Experts of a small language model: vocabulary 32768.
Below are experts of layer 2 (counted from 0) of a mixture-of-experts language model. Rows are named router (the router's row for the expert) and show model dimensions 112-223. Each number is 500 + 25 x the weight over its row's rms, rounded and kept within 0 to 999. Numbers have three digits each.
Before each expert's rows: "mostly gets" lists some tokens that are sent to it at least half of the time. This comes from a sample of Wikipedia text that the model never trained on.

# expert 1
mostly gets: ".", "),", ").", "s.", ";", ") |"
router:492524501476508474498495538458493475556505511488490525503474447485454474473473518554506489559544505503518537503518495524530474477497460487500471516501524525494483508497512527476559474563523467515518497498477521520474515493507515501532517497512478505533454512504508465514489510491479511502451459497486495474540535493475503481488427540482

# expert 7
mostly gets: " we", " bar", " per", " s", " en", " h"
router:501493554446497472508520489443481490527521478455507544480512519526460514461532521504492494537499522500520471463511525538540497512498501504452474483533452476550477532539527526468516439509466489501525477490502469472491471481468516498485493467529491502531491513505507479536495476508490488504520470493455501468543492530499483453473480506521

# expert 4
mostly gets: "ized", " common", " popular", "led", " hard", " market"
router:487487546486526506516533488478493447532495479448509541444496492473477546470509522534479513558510468518478497479517485538505541487465468476450471493485515517490495550503483489520471476492512498522560507460459518505507450546475512521565518480545490504527470534468544502504510496493503523482490458451488514499509455477500502542474501514508

# expert 15
mostly gets: "ha", " Henry", " Charles", "ara", "ao", "za"
router:480517538487498476493521499480466487518541506493489560455456506499451497494520456520547478514573532512531502508515488525537545509474535529500502506496487500520461526475518482479508506499493489514551465546477484487527520475496529526529497488539507470522509533483511491535514486494465523499543510488504503469527512489438500508511496528489

# expert 10
mostly gets: "2", " $", " Security", " Affairs", " Institute", " £"
router:452501514492523493502539549492463497514516449480471511460486480477467499507532537523509512487567491467504496498528514530540483479493506477504482509505496524480506531473486463475496486527478479527501464505489498500535478480522478461519546512567491445489466500472543490485462483488467484530504487519513493515501491493499496488496464503473

# expert 18
mostly gets: " King", " North", "- D", " Mount", "- J", " East"
router:475492516443498443495505511492512502523476482508482511462498466506496510501505515533499519483519480501545520493502473514531483475467526497512476474507466510506514493493479518451531481478512500520529500526496493489519504474531456474530506512533532453511513540478531504521514521488495519523526477482522479560519513469509487513488519498492

# expert 21
mostly gets: " album", " road", "\" | ", " University", " game", "!"
router:488526517508507497513490537472516498497527463462471532468484475487499503492522484503536511514536514502539512486494496558512528502513475509486537453466471526515532506507513513507487496510494471527529489511474484460526480479503556515506537476501487461513477552512509468507452518493484499520511474491501480454530489500498502461491452524441

# expert 27
mostly gets: " won the", "BC", "TA", " | MF", " Prize", " Award"
router:509524500497509499523460554493482525523503480479475508503473469492478507486509490529542472505513511514480508487535538548552502455504476486523470480502476478477537482514513470494505503479452503496519469492481453478452531538484503494564507494514523516517457504486489462528478491470501503497508462504491508526525531493479468491488450509484

# expert 11
mostly gets: "| ", " in ", "==", "===", " on ", "- "
router:455508507468536469475474539471510502512474457485489513481504488497505518463485517516490494472517508526519520490471506531524509473528515502527496492529462506537521521515494536450461484514490510518521512482473495443513468502559514484485499491512529542536531542484479497540492506506462470545472476504522509505476470512487480483500472512446

# expert 19
mostly gets: " and ", "% | ", " (", " – ", ": ", " / "
router:503506523479503482494541557506469472529523467461499510468487493492448527491503511526488519497508504516531511501484550536509482505480526475475484460538490479509490522498514506491545459484495483533522470528482478520475471500481505506480533478564492507511497504487529479516501475461529498527503470461516537485506513537461508489526467533513

# expert 9
mostly gets: "40", "′", "50", "00", "35", " some"
router:448532536467527493479514525488485496507529503463479541490502468511478538444527519528522464507506478504489533496522478570569498498482512508492479481537508512499449543528475520529499511458498460525529468495483483460507516492551490495523504499526487458525461534507528474527476473486489479527503497489496528460493500514502504490474486539496

# expert 20
mostly gets: " N", " F", " L", "K", " T", " H"
router:473495501485517484484455548444524525511519468511463531514494474470469466504503473510503461504534510484526512462504507483543531496481524457530484452532522505517451537483519484500569531499503466524550490493496510515492515469539483467538485460515537451504465542490510494542497499500526502562475462499495502505529505479476447456491483537514

# expert 22
mostly gets: " army", " Army", " fire", " police", " military", " Te"
router:489506527451519505534474533496519499530494483497483530500423500490522537485532540504512479534522520516552566474487462512500525515458489509500482492483494512512515538491488492481474471524528477527507472499484527529496470473479477487505511520557511493543468502521501505495481503496467448508510460479496486503522475468504533504484490536513

# expert 0
mostly gets: " de la", "α", "án", " José", "½", " dis"
router:514505541470502482470506504488510473526537512496480536481509511520503500512524482504497486476557485524524507502548452514491461478506466495485517490517483524482462554492497521509542480484467481485536451539492468495485510486491508501556521523555519485520505544504560486516483510492475482523469491522521523480542492478481521522485459529487

# expert 12
mostly gets: "sch", "ić", "berg", " Russian", "š", " German"
router:493510542495492497472496550453426452505532493495511542483461501449503526504510502501510519491558522497526515475521517523498482518483514516489480480491506501470454522506517495488549487496511497515537500495502516500492502485491479505554511450559524478499511530465538451521505495515500499493470496475527504513560467485508477503519488541495

# expert 26
mostly gets: "'", " Le", " Am", " La", " Har", " Mad"
router:495534530496542533499482518493444498518529475474485544504487500495517496490517505512483490513560480492532509527501497532498511542498520492516453451518518468557495515534494457521520464490442465527524500488456526465513505540493495449532533492521495469494489511491505510561484525446504516495511501469505544495506559473448471508459479519484

# expert 5
mostly gets: ", ", " in ", "In ", " May ", " ==", " In "
router:498516515473511481520486517480469529530521496452484519474499484446476512508502506520521488521572521467525507509488504528486495476474540473517495490566468454526492524531494501477486475503465490512519531494475507505491498516517516449497526472523504533526491539494489457502462503534534511533486464548508442491501485510540509506455498531490

# expert 24
mostly gets: "| ", "  -", "==See also==", "\n\n", "=", "- K"
router:461492503485537480516501541497500511507493483516479562490525498504488517460469481539523465500539480519528516510485501553529487499442476476490475495467457495477483514503493484481493492486510451529522410511507526496496503523548500477491517464545506511543481497496507483536472493503489476529498458473515512513511493522486473499461448535473

# expert 29
mostly gets: " County", " City", " Cup", " World", " University", " American"
router:489530519476499455516503532476497518502517503448452525473479488468461576505518490532518482527554522481537514476522500537514509480496502451518510513450504511478519537499498505533510526522480541484545515515478505480524517528518537468512507506522520481518483524481499458472465513509510497508504506503504503512548484485515469492492493525459

# expert 25
mostly gets: "\n", "ation.", "\n\n", " | MF", "| ", ")."
router:475502499451525482515519548464496525516479487506442511487469492517503522467504484543492487490530467484558488510500482536567526496431490462474480519520444532446503492507536518495488469479491468505516450492526494506501505524534482521492524495516504491536511508527512504545475510481463493490505482470488509503492506488486513521464479507485